Weights of a small mixture-of-experts language model, trained from scratch on English Wikipedia.
Size: 12 layers, width 160, vocabulary 8192, 21.9M parameters.
Below are experts of layer 2 (counted from 0) of a mixture-of-experts language model. Rows are named router (the router's row for the expert) and show model dimensions 0-159. Each number is 128 + 32 x the weight over its row's rms, rounded and kept within 0 to 255.
After each expert's rows: a language model's description of what the expert responds to; "comes after" lists some tokens at least twice as common just before its tokens as in all text. This comes from a sample of Wikipedia text that the model never trained on. Tokens count by the router's weight.

# expert 46
router [148 156  97  98 155 105  80  94 169  63 126 118  97 135 105 108 169  94 135 152 132 141 174 157  98 141  91 128 112 136 134  73 131 105 174 150 170 169 188 156 127 153 162 111 143  69 114 114 127 103  98  58 144 134 108 125 130 166 162 106 135 126 110 182  77 109  97  76  71 128 107 143 112 170 119 106  95  72 147 146 130  69 104 192 197 159  95 114 119  88 129 144 123 126 164 127 126 134 128 101 122  66 160 168 141 109 130 148 133 116 127  99 159 184 124 124 176  90 105 137 121  66  93 159 109  95 141 142  32 112 128  99  68 117 108 131 119 106  58 104 114 103 128 205 135 115 115 126  78 128 139  48 131 155 137 115 162 165  82 145]
What it handles: Digits and small numbers in tables, coordinates, populations and scores, often the first piece of a larger figure, such as 1,500, 70, 17.
comes after: " |", "–", ";", ".", " (", "|"

# expert 22
router [109 151 129 155 127 107 108 111 126  81 135 107 159 134 127 161 107  73 130 147 109 126 105  82 137  99 161 106 114  88 130 123  96 129 139 124 158 139 103 149 140 205 131 105 148  87  98  86 117 116  78 100  98 174  87 127 157 178 144 194 122 135 125  80  73 115 120 126 126 161 101 114 158 151 102 102 126 134 183 132 110  72 100 181 163 136 115 133 161 124 125 118 133 111 177 116 156 120 129 108 134  96 154 137 135 164  81 116 107 109 154 111 177 146 210 148 213 141  98 108 129  46 133 143 169 177 109 183  81 136 153 113  87 127 161 113 195  81 117  87  99  76 109 151 141 180 111 110  70 146 192  92  96  87 200 153 163  72  80 144]
What it handles: Hyphens and dashes inside compounds and year ranges, plus line-start list dashes in see-also and credit lists, such as White-tail, 1895–1901.
comes after: "\n", "-", "|", " 1", " 6", " 0"

# expert 15
router [122 112 130 153 142 119 116 111 100  90 143 141 104 113 155 137 103 122 116 121 192 160 170 128 108  78  91 141 149 144 145 105 134 144 175 148 180 157 139 119  86 195 116 138 180 160 138  95  96 123 119 115 128 165 125 121 128 103 123  99 122 128 129 112  75 107 145 108  70 149  82 130 114 158  90 109 122  12 157 144  54  75 139 108 172 109 112  85 167  93 128  85  83  72 184 155 176 149 135 138 144 137 141 163 167 103 111  98 174 121  89 133  82 133 166 102  94 121 124  70 137  85 102 180 103 100  49 139  99 123 161 214 103 140 128 133 182 141 125 106 113 133 198 134 135  94  57 145 105 152 140 113 177 183 153 130 140 128 146 150]
What it handles: Periods in sentence ends, decimals and abbreviations (Gen., U.S.), heading equals signs, and recent years like 2015 or 2020.
comes after: "=", "\n\n", " =", " 0", "19", "S"

# expert 25
router [147 109 153 185 171 108  88 110  84 115 198 172 102 126 134 150  81 108 162  76 170 147 161 120  91 153 146 113 145 148  59 114 108 157  94 144 140 158 179 167 173 149 166 126 154 114  96 115 122 130  96 122 137 140 158 139 158 121  95 144 155 122 101 148  74 108 152  91 145 133  67  99 161 133 102 100 136  67 123 124  98 109 121 205 137 156 119 191 136 131 199 103 152 112 130 125 135  93 104  76 119 104  88 143 144  97 142 148 151 219 120 130 162 141 158 120 116 108 128 155 111 102 142 160 139 188 116 116 109  63 122 196 138 161  89  94 148 125 102 133  91 177 132 152 118 125  47 196  66 188 131 111 124 125 158 111 116 117 122 200]
What it handles: Heading words like Career, History, List inside '== ==', and newlines right after a heading or table row.
comes after: "=", " |", ".", "|", ")", " ="

# expert 34
router [197 177 117 114 133  56  87 110 129  78 157 142  66 145 103 120 141 113 146 124 114 128 120 171 104 136 105 104 103 104 135  99 126 102 177 146 165 180 175 114  96 146 160 132 152  72 139 120 145 133  92 121  91 146 115 117 195 126 146 158 159 113 116 202  84 108 120  74  81 159  95 121 130 208 101  55 104  98 151 151 127  99 108 210 153 168  55 103 110 130 128 108 134 145 163 112 169 105 137  99 112 102 147 177 134 131 153 111 140 126 114 110 154 154 129 140 162 102 101  94 114 102 113 180  89 128 141 157  65 114 145 123 111 117 127 132 108 125  87  96 134 168 147 185 116 111  87 122  59 142 151 113 108 163 191 151 155 163  81 211]
What it handles: Numbers in stats tables, scores and dates, often inside larger figures, plus broken bytes of Indic script, such as 11, 25, 6–1, 4,143.
comes after: " |", "–", ";", ".", ":", " ("

# expert 5
router [ 86 169 130 184 116 106  79 116 131  79 140 116 153 153 151 150 113  86 132 113 110 144  73  55 128  82 140 112  94  92 113 111  98 133 111 134 130 121  99 162 149 170 129 102 129  71  87 130 155 152 109 142 141 152 106 121 168 202 149 205 130 147 122  92  25 111 145 125 174 164 134 113 159 156  93  69 126 117 135 117  89 105 101 178 138 130 113 111 160  99 154 146 163  92 153 103 168 109  97 103  87  97 143 159 145 166  86 124  91 121 155 141 161 120 199 150 191 144 103 129 130  70 145 178 137 159 119 176  84 138 150 125  85 167 128 102 174 141 154  90 107  90 134 215 122 158 109 108  83 153 125  99 116 120 165 161 135  60  98 150]
What it handles: Hyphens and dashes opening list items, table separator dashes, and line breaks ending table rows, as in - Alcaud, |---|-, 1870 rows.
comes after: "\n", "-", "|", ")", "\n ", "\""

# expert 36
router [ 85 152 161 107 145 135 131 117 119 112 108  82  78 175 168 123 172  99 137 119 174 108 132  62 181 160 135 139 135 114 117  75  35 128 155 135 129 110 133 169 148 114 152  79 145 113 180 111 111 146 145 108 133  97 138 105 144 208 126 134 126 124 120 190 138 135 198 120 106 170  90 110 116 162 128  92 118 158 184 137 154 153 111 122 108  82 118 114 106 154 125 133 135  95 202 140 132 160 156 146  50  89 150 161 195 122  96 116 197 134  79  75 129 123 158 155 132 111 132 139  69  99 109 167 104 145 158 144 131 111 181 155  96 144 145  92 112 145  64 118 114 132 175 108 178  72 137 143 157 121 209 148 101 100 170 156 172 118 156 149]
What it handles: Determiners like the, a, an, another, each, and commas after names or taxa in running prose.
comes after: " of", " in", " to", " as", " is", " with"

# expert 16
router [159 158 132 111 118  75 150 126 106 119 130  82  78 128  98 179 130 151 182 120  88 145 113 100 149  94  66  76 109 142 137 122 106 104 159 135 131 140 167 155 126 119 108 119 179  39 162 155 106 170  89 115 107 165 121 118 114  90 141 131 154 199  66 156 122  98 148  99 120 157 162 150 144 173 112 153 147 158  98 136 114 109  78 135 199 150 117 138 149 117 126 162 158 111 151 132 143  78 155 100  50  82 134 156 145 129 144 163 173 129 113  69 134 141 147 124  96 169 102  98  91 127 131 133 165 200 142 114 109 116 126 135  99 134 111  50 190 134 155 155 128 224 136 135  99  87 105  91  70 135 189  66 168 144 107 143 164 112 119 148]
What it handles: First piece of a capitalized name or rare word, often a single capital letter, as in Sin-haraja, Pic-abia, Ver-sos, C.
comes after: "-", " the", ".", " of", " \"", " ("

# expert 11
router [182 134 110  61 105 103 102 148 134 119 163 102 119 114 118 145 116 138 134 138 108 104 122 130 159 141 152 113 135 103 149 111  66 115  93 149 204 151 146 164 126 160 210 139 140  90 163 155  79 142 111 122 118 125 185  86 180 143  75 143 153 148  96 145 101 116 126 117 154 190 124 116 140 189 116 107 131  80 154 148 112 104 145 164 146 194  63 123 126 140 136 148 133  66 142 206 207 131 124 101 124 125 132 158 156 118 146 164 169 105  72  67 123 177 167 164 176 103 129 147  94 126  84 199  99 129  91  89 117 105 117 117  98  98  85 125 140 130 135  99 117 168 147 117 206  75 141 157 129 179 140 108 105  96 168 148 168 142  68 144]
What it handles: Descriptive nouns, verbs and adjectives in place and building descriptions, such as north, located, built, land, elevation, converted.
comes after: " the", " a", " was", " is", " and", " of"

# expert 20
router [170 146 138 149 152  96 127 123  39 126 192 125 107  96  93 158 174 148 159 103 143 135  92 158 125  85 111  94 120 130 120 109 116 136  89 180 131 161 166 156  94 125 130  19 136 111 178 146 149 170  87  78  79 171 118  77 151 135 138 158 164 150  97 120  96  93 131 125 135 168 116 148 111 136  94 153  97 143 135 156 123 101  79 144 143 162 130 114 189 115 198 148 162 135 115 176 137  70 200 136 114 111 112 150 150  61 142 188 152 121  99 108 134 180 147 166 149 141 128 108  77 121 117 159 115 157 102 128  89 129 139 152  86  85  80  77 131 182  88 109 118 176 152 116 148 127  68 135  78 114 125  99 159 120 159 152 186 110  93 118]
What it handles: Capitalized role, rank and title words before names or of-phrases, such as Captain, Commander, President, Minister, plus war and Army terms.
comes after: " the", " of", " and", " a", " his", " The"

# expert 53
router [131 137 162 164 175 110  83 114 156 129 123 124  77 149 120  88 162 109 130 163 171 171 147 184 112 165  60 133 133 113 119 100 122  70 167 116 139 166 176 105 103 131  98 132 108  91 128 106  77 133 118  81 136 175 110 129 120 127 146 152 150 121 122 120  96 121 131 100  74 177  67 194 143 168 113 140 109  46 109 147 104  93 116 170 223 108  64  97 134 112 112 162 124  86 186 124 168 122 114 127 147  80 134 178 120 145 190 139 125 160  92 113 205 127 117 112 125 111 130  97 117 106 119 190  80 131 128 115  97 144 117 111 122 156 127 129 116  79  97  76 122 153 119 201 167 125 111 167  90 146 120  53 141 113 165 149 172 153 141 171]
What it handles: Digit tokens in years, counts, coordinates and table figures, such as (2017), 1,229, 50 seats, born 24 February.
comes after: " |", "–", " (", ",", "|", "."

# expert 10
router [143 135 112 135 184  81  79  66 111 101 144 104 148 156 156 152 180  97 142  92 146 139 153 126 129  75 133 118 129 126 103 106 129 104 132 155 153 166 138  97 117 203 127 115 131 102 136 123 118 186  83  91  38 147 118  78 136 136 127 168 124  76  88 125  90 105 106  83 109 184  73 128 148 160  94 141  89  91 158 136 116 101  85 200 170 140 132 121 147 117 126  99 140 113 193 156 149 105 129  89 114 105 125 163 122  99 102 178 140 138 136 116 131 138 141 113 184 146 117 159 122  76  75 117 152 127 102 226  70 125 124 132 120  95 142  85 155 125  80 116 104 111 140 130 120 144 102  97  94 126 182  98 109 140 171 130 178 102  14 156]
What it handles: Hyphens and en dashes between numbers in sports scores and date ranges, plus table bars and slashes, such as 1–0, 2–1, |.
comes after: "\n", "-", " 0", " 1", " 6", " 2"

# expert 19
router [ 94 111 170 146 185  80  92 131 133 122 140 118 102 155 184 141 121 127 123  89 118 217 121 156 103  99 151  90 115 129 129 101  73 116 112 100 135 155 179 157  84 103 164 113 179 121 165 156 130 140 158 146 127 108 123  93 187 155 172 192 207  94 125 106  94 108 171 114 155  91  92 117 121 111 116 187 171  82 116 144 102  96 127 158 125 118 161  67 106  81 148 118 137 120 105  86 103 111 177 103  73 110  60 147 137 104 118 125 174 166 153  98 173 129 134 124 155 170 163 133 126 122 117 148 139 147  69 150  91  88 125 175  75 145  90  83 115  96 118 170  98 134 200 191  74 100 112 143 105 148  93 129 101 108 122 122  99 102 162 178]
What it handles: Newlines ending list items, credits and table rows, plus heading '=' signs and opening parentheses, e.g. after "vocals" or running times.
comes after: "=", ".", " |", ")", "\n\n", " ="

# expert 0
router [115 157 169 122 167 112  71 103 131 123 123  89 106 135 155 143 124  58 100 141  63 158 108 165  97  98 163 104  92 119  85 106  82 135 148  94 138 130 134 152  86 135 116 141 168  90 140  90 125 171 122 150 143 130  88  73 174 149 149 199 155 151 137  92  59 117 149 140 147 119 106  60 183 139 115 161 153 121 143 142 132  69 128 189 135 142 127  69 151 148 137 153 121  71 127 133 101 125 139 137  93  84 118 137 142 123  97 172 128  99 158 108 130 126 206 183 193 148 111 114 144  42 116 138 120 184 136 192  64 123 193  86  98 103 126 116 126  61 156 141  88 100 165 193 153 131 107 131 113 154 166 125 116 146 107 150 149 133 160 119]
What it handles: Paragraph breaks, line breaks, hyphens, opening parentheses and quotes, especially before birth dates in biography leads and in table separators.
comes after: "\n", ".", "=", ")", "|", " ="

# expert 59
router [152 155 145 186 131  87 106  85 103 104 161 146  26 131  69 135 121 120 132  99 121 127 112 152 112 133  92  73 174  86 118  67 112 169 189 169 123 164 156 156 158 161  99  78 100  63 144 125 108 115  74 146 141 137 148 101 164 165 162 121 151 151 107 178 113  98 157 111 133  98  85 115  98 133  74 119 111 118 117 157  97 130 126 179 160 107 110 121 127  88 174 164 145 111  87 127 145 107 124 133  35  91 122 179 181 121 128 149 155 142 146 104 135 170 144 156 112 131  82 152 104 138 111 158 177 116 150 105  57  90 156 118 107 181  97 165 135 200 124 153  77 127 160 157  86 137 105 175 138 137 155  89 178 150 169 170 108 116 140 140]
What it handles: Pronouns and words right after quotes or sentence starts, such as he, I, you, it, one in "one of", how.
comes after: ".", " \"", " (", " a", " was", " that"

# expert 42
router [198 113 142  81 102  91  96 106 105 129 182 124 136 114 125 170  92 103 189 138 139 122 170 120 105 185 127 107 124  82 123 102 109 134 122 156 146 157 158 110 140 123 146 101 154 155 124 125 103 141  77 127 124 122 119 125 180 160 107 123 133 128  66 188  55 104 150  99 124 117  48 167 139 172 105  90 157  40 157 138  83  65 138 175 138 135 108 134 114 150 123 112 135  96 179 169 134  85 161  52 120  82  96 167 132  89 132 135 151 151 109  82 142 164 181 127 113 135  73 119  91 104 116 135  93 186  84 208 118  96 168 163 135 135 127 126 179  85 142  86  98 121 110 129 155 169 128 152  91 131 173  95 151 117 124 132 176 147 146 179]
What it handles: Equals signs in section headings, like "==Description==", and inner or final word pieces like ed, ing, ated, form, especially in species articles.
comes after: "=", "\n\n", " =", " is", " Pu", "°"

# expert 33
router [131 137 109 127 167  96  97 109  75  70 145  64 115 156 119 126  94  96 144 144 116 172 174 118  99 124  78  21 143 124 113 122 131 129  81 169 173 214 128 119  90 174 183 110 121  92 123  82 115 168 111 153 106 116  76  40 130 135 134  99 148 113  53 161 132 104  89 113  80 161 126 179 134 133  93 111  79 112 121 147 137  46  86 152 145 101  87 161 112 108 130 168 131  95 143 119 159 148 135 155 126 107  39 135 186 165 132 106 122 172 106 172 124 123 152 131 125 144 125 129 106 109 135 110 140 135  57 130 137 114 168 142  82 119 151 118 105  91 153 137 108 106 133 139 130 105 168 121 103 107 150 128 184 154 142 175 120  93 108 176]
What it handles: Pipe characters in markdown tables and separator rows, heading equals signs, and month names in dates such as May, September.
comes after: "\n", "  ", "=", "\n\n", "-", " ="

# expert 62
router [149 138 160 166 195 111  81 112 155 139 119 143  90 114 108  89 157  93 123 178 134 188 140 156 110 153  38 130 148 103 130  97 113  91 172  86 164 185 165 117 109 120 100 118  90 120 119 122  57 113 129  89 140 136 113 121 101 147 178 172 141 132 117 129  87 115 135  89  68 172  88 162 144 175  97 115  61  24 122 141 123  88 119 165 212 131  64  98 154 113 109 179 134  99 184 102 165 104 139 126 141  92 133 183 118 134 179 141 122 153 107  97 147 158  98 114 137 117 112 128 121 112 110 175  58 128 110 135  88 148  98 134 110 142 145 134 119  80  83 102 124 157 109 175 147 148 123 176  86 132 107  83 147 140 147 145 148 169 150 162]
What it handles: Numerals and digit pieces, especially years opening list items or sentences and numbers inside tables, such as 1949, 2014, 22,230.
comes after: " |", "–", "|", " (", ",", "."

# expert 35
router [150 104  93 113 186  74  65 139  80  71 163 133  91 156 183 118  94 114 126 170 136 116 140 128 107 166 105  36 131 120 128 124 128 114 107 154 163 185 116 117 115 192 156 103  78  77 125  88  62 202  76 160 122 109  85  98 167 150 157 132 100 154  59 153 104 120 100 107 115 154 122 156 165 130 113  82 138  71 140 146 136  88 108 187 162 125  86 172 130  90 164 188 138 102 144 116 188 129 153 127 112 111  72 120 155 133  88  82 155 150 114 141 120 124 156 156 109 135 116 164 142  94 109 108 129 134  49 203  91  95 183 106 110 139 124 125 107  93 129 144 109  95 121 116 139 100 125 130 132 148 133 125 152 189 114 165 152 123 123 166]
What it handles: Pipe characters starting table rows, bullets, line breaks and field labels in infoboxes, such as | Place, chronology, Location, Coordinates.
comes after: "\n", "  ", "-", "–", " /", "\n\n"

# expert 24
router [161 144 163 127 153  73  62 113  90  77 165 107 104 132 125 130  88 103 168 159 109 119 156 136 123 161 127  96 135 120 127  94  80 140 172 179 181 183 170 157 119 184 150 108 120  74 143 125 127 129  57 118 146 138 124 134 163 130 128 109 131 138  74 147  54 125 125  99 129 131 115 110 137 157 103  75 130 107 111 157 155 110 102 183 192 148  50 180 119 128 221 184 164 111 124 151 176 112 108 120  99 102 102 144 193 118  83 102 163 154 112 137 186 167 144 138 117 113 120 165 153  64 132 146 133 161  83 114  78  59 145 129  65 140 139  94  98 143 143 117 101 134 130 176 158 118 109 178 101 157 160 112 157 123  94 119  97 143 116 161]
What it handles: Pipe characters starting table rows and small numbers in statistics tables, such as census rows and yard splits.
comes after: "\n", " |", "  ", "=", " (", "|"

# expert 51
router [136 175 199 143 122 107 130  59 156 123 161  45  38  83 111 228 152 106 146 129 105 131 119 112 132 119  78  42 109  81 149  86 133 138 121 163 159 117 161 124 130 137 143 103 123 103 128 143 108 151  49 120 155 117  94 123 149 158 154 158 118 182 103 139 104  86 187  85 130  93 133 118 114 182  83 132 134  98 113 160 130 159  94 140 215 118 103 167 137 116 151 110 158 127 137  96 106  84 142  92  74 115  96 175 203  81 106 132 166 129 114 126 144 130 131 193 139 153  98 130  95 129 123 126 190 135 114 136 103 132 131 143  76  95 126  95 122  93 143 144 130 174 125 156 106  87 118 169 131 119 159 100  98 131 183 145 129 126 121 146]
What it handles: Subject pronouns he, she, I, they opening sentences in biographies, plus some word-initial fragments such as he(aring), Hou(nsfield).
comes after: ".", ",", "\n\n", " \"", " (", " and"

# expert 57
router [191  94 111 119 187  90 119 139 128  92 144 159  88 135 149 148 133  88 148 116  94 155  89 199 100 137 130 126 155 108 116 127 107 120 134 149 116 207 153 140  74 150 158  81 130  77 124 130 105 146  91 119 131 143 148  94 137 133 134 171 159 158  98 205  66  81 183 111 139 148  90 115 141 156 108  69 115  88 158 146 173 142 126 146 111 143  68 135 114 141 149 198 138 139 164 155 148  79 150 125 102  97  74 185 144 100 128 105 135 174  99  86 153 141 111 158 127 151 125 160 153  96 128 244 119 130 112 132  76  92 152 134  87 121 159  94 118 190  99 115 103 126 138 139  77 135 114 132 125 131 144  74 177 106 123 144 114 126  62 194]
What it handles: Blank cells and short values in election and results tables, such as double spaces after pipes, numbers like 31, percentages, colons.
comes after: " |", "|", "–", " (", ";", ":"

# expert 37
router [173 157 149 158 203  96  64  95 125 121 175 134  82 107 102 163 172  90 199 195 178 151 160  74 166 107 131 119 136 145 123  78 119 107 124 172 156 228 164 120 113 148 118  72 158 156 136 127 168 113 114  97  64 114 160  92 114 166 124 156 135 113 112 121 122 104 152  76 116  86 136 106 139 116  79 117  75 106 136 154 154 121  68 149 160 156 136 106 190 133 160 147 153 109 116 169 127  87 151 125 129  99  81 156 150 104 125  94 167 165 108 119 193 167 125 159 125 168 104  83 127 136  94 147 166 122 125  93 137 121 177 184  74  82 106 123 171 151  74 137  77 143 147 139 153  91 115 105 106 145 163 126 119 135 131 161 116 101 136  89]
What it handles: Ordinary nouns after the, a or his, like competition, School, government, company, medal, often followed by of or plural s.
comes after: " the", " a", " and", " The", " his", "al"

# expert 28
router [ 94 115 182 125 135 141 115  93 125 117 128  85  56 146 109 126 113 117 174  99 163 147 171  82 159 149  90 141 106  36  63 102 134 136 151 142 137 170 148 142 121 130 140  68 149 104  96 122 112 197 123 114 110 138 173 100 139 194 175 101 162 153 132 166  96 120 168  96 113 164 109  77 139 146 102  79 158 136 194 155 132 151 117 135 138 114  98 149 117 134 186 123 125 123 140 115 145 133 133 148  90  67 138 170 195  74  67 114 198 174 112 117 107 139 117 180 145 188 109 160  94  96 122 147  74 174 113 116  86 145 159 120 139 120 126  83  87 159 117 117 111 145 123 115  74 159 133 173 146 131 183  82 128 179 163 134 146  65 144 139]
What it handles: Articles and quantity words opening a noun phrase, especially after of, in, as, or at a sentence start, such as a, the, an, A.
comes after: " of", " in", " as", " is", " with", " to"

# expert 54
router [182 163  95 178 153 114 104  80 130 123 197 125  89 154 179 156 162 158 138 103  95 168 198 136  94 146 132 156 127 142 112 114 121  98 130 134 130 191  88 149 167 158 193 133 136 158 147 109 129 136 100 158  87 120 114  88 137 190 104 135 129 132 122 155 114 117 173 101 158  74 118 122 135 125  69  90  67 143 141 171 135  91 148 185 149 150 116  80 142 149 133 127 113  94 158  85 192  96 118 130  56 109 132 159 192 124  95  63 124 130 142  78  94 162 131 130 124  97 126 155 126  96 111  81 126 167 109  82 127  82 130 169 171 133  94 112 154 158 143  99  65 112 167 130  94  89  60 153  88 119 119  93 162 130  88 170 165 105  72 136]
What it handles: Connectives like and, or, that, which, but, when in prose, and -ously endings, as in previously, continuously.
comes after: ",", "s", " is", " was", " are", " that"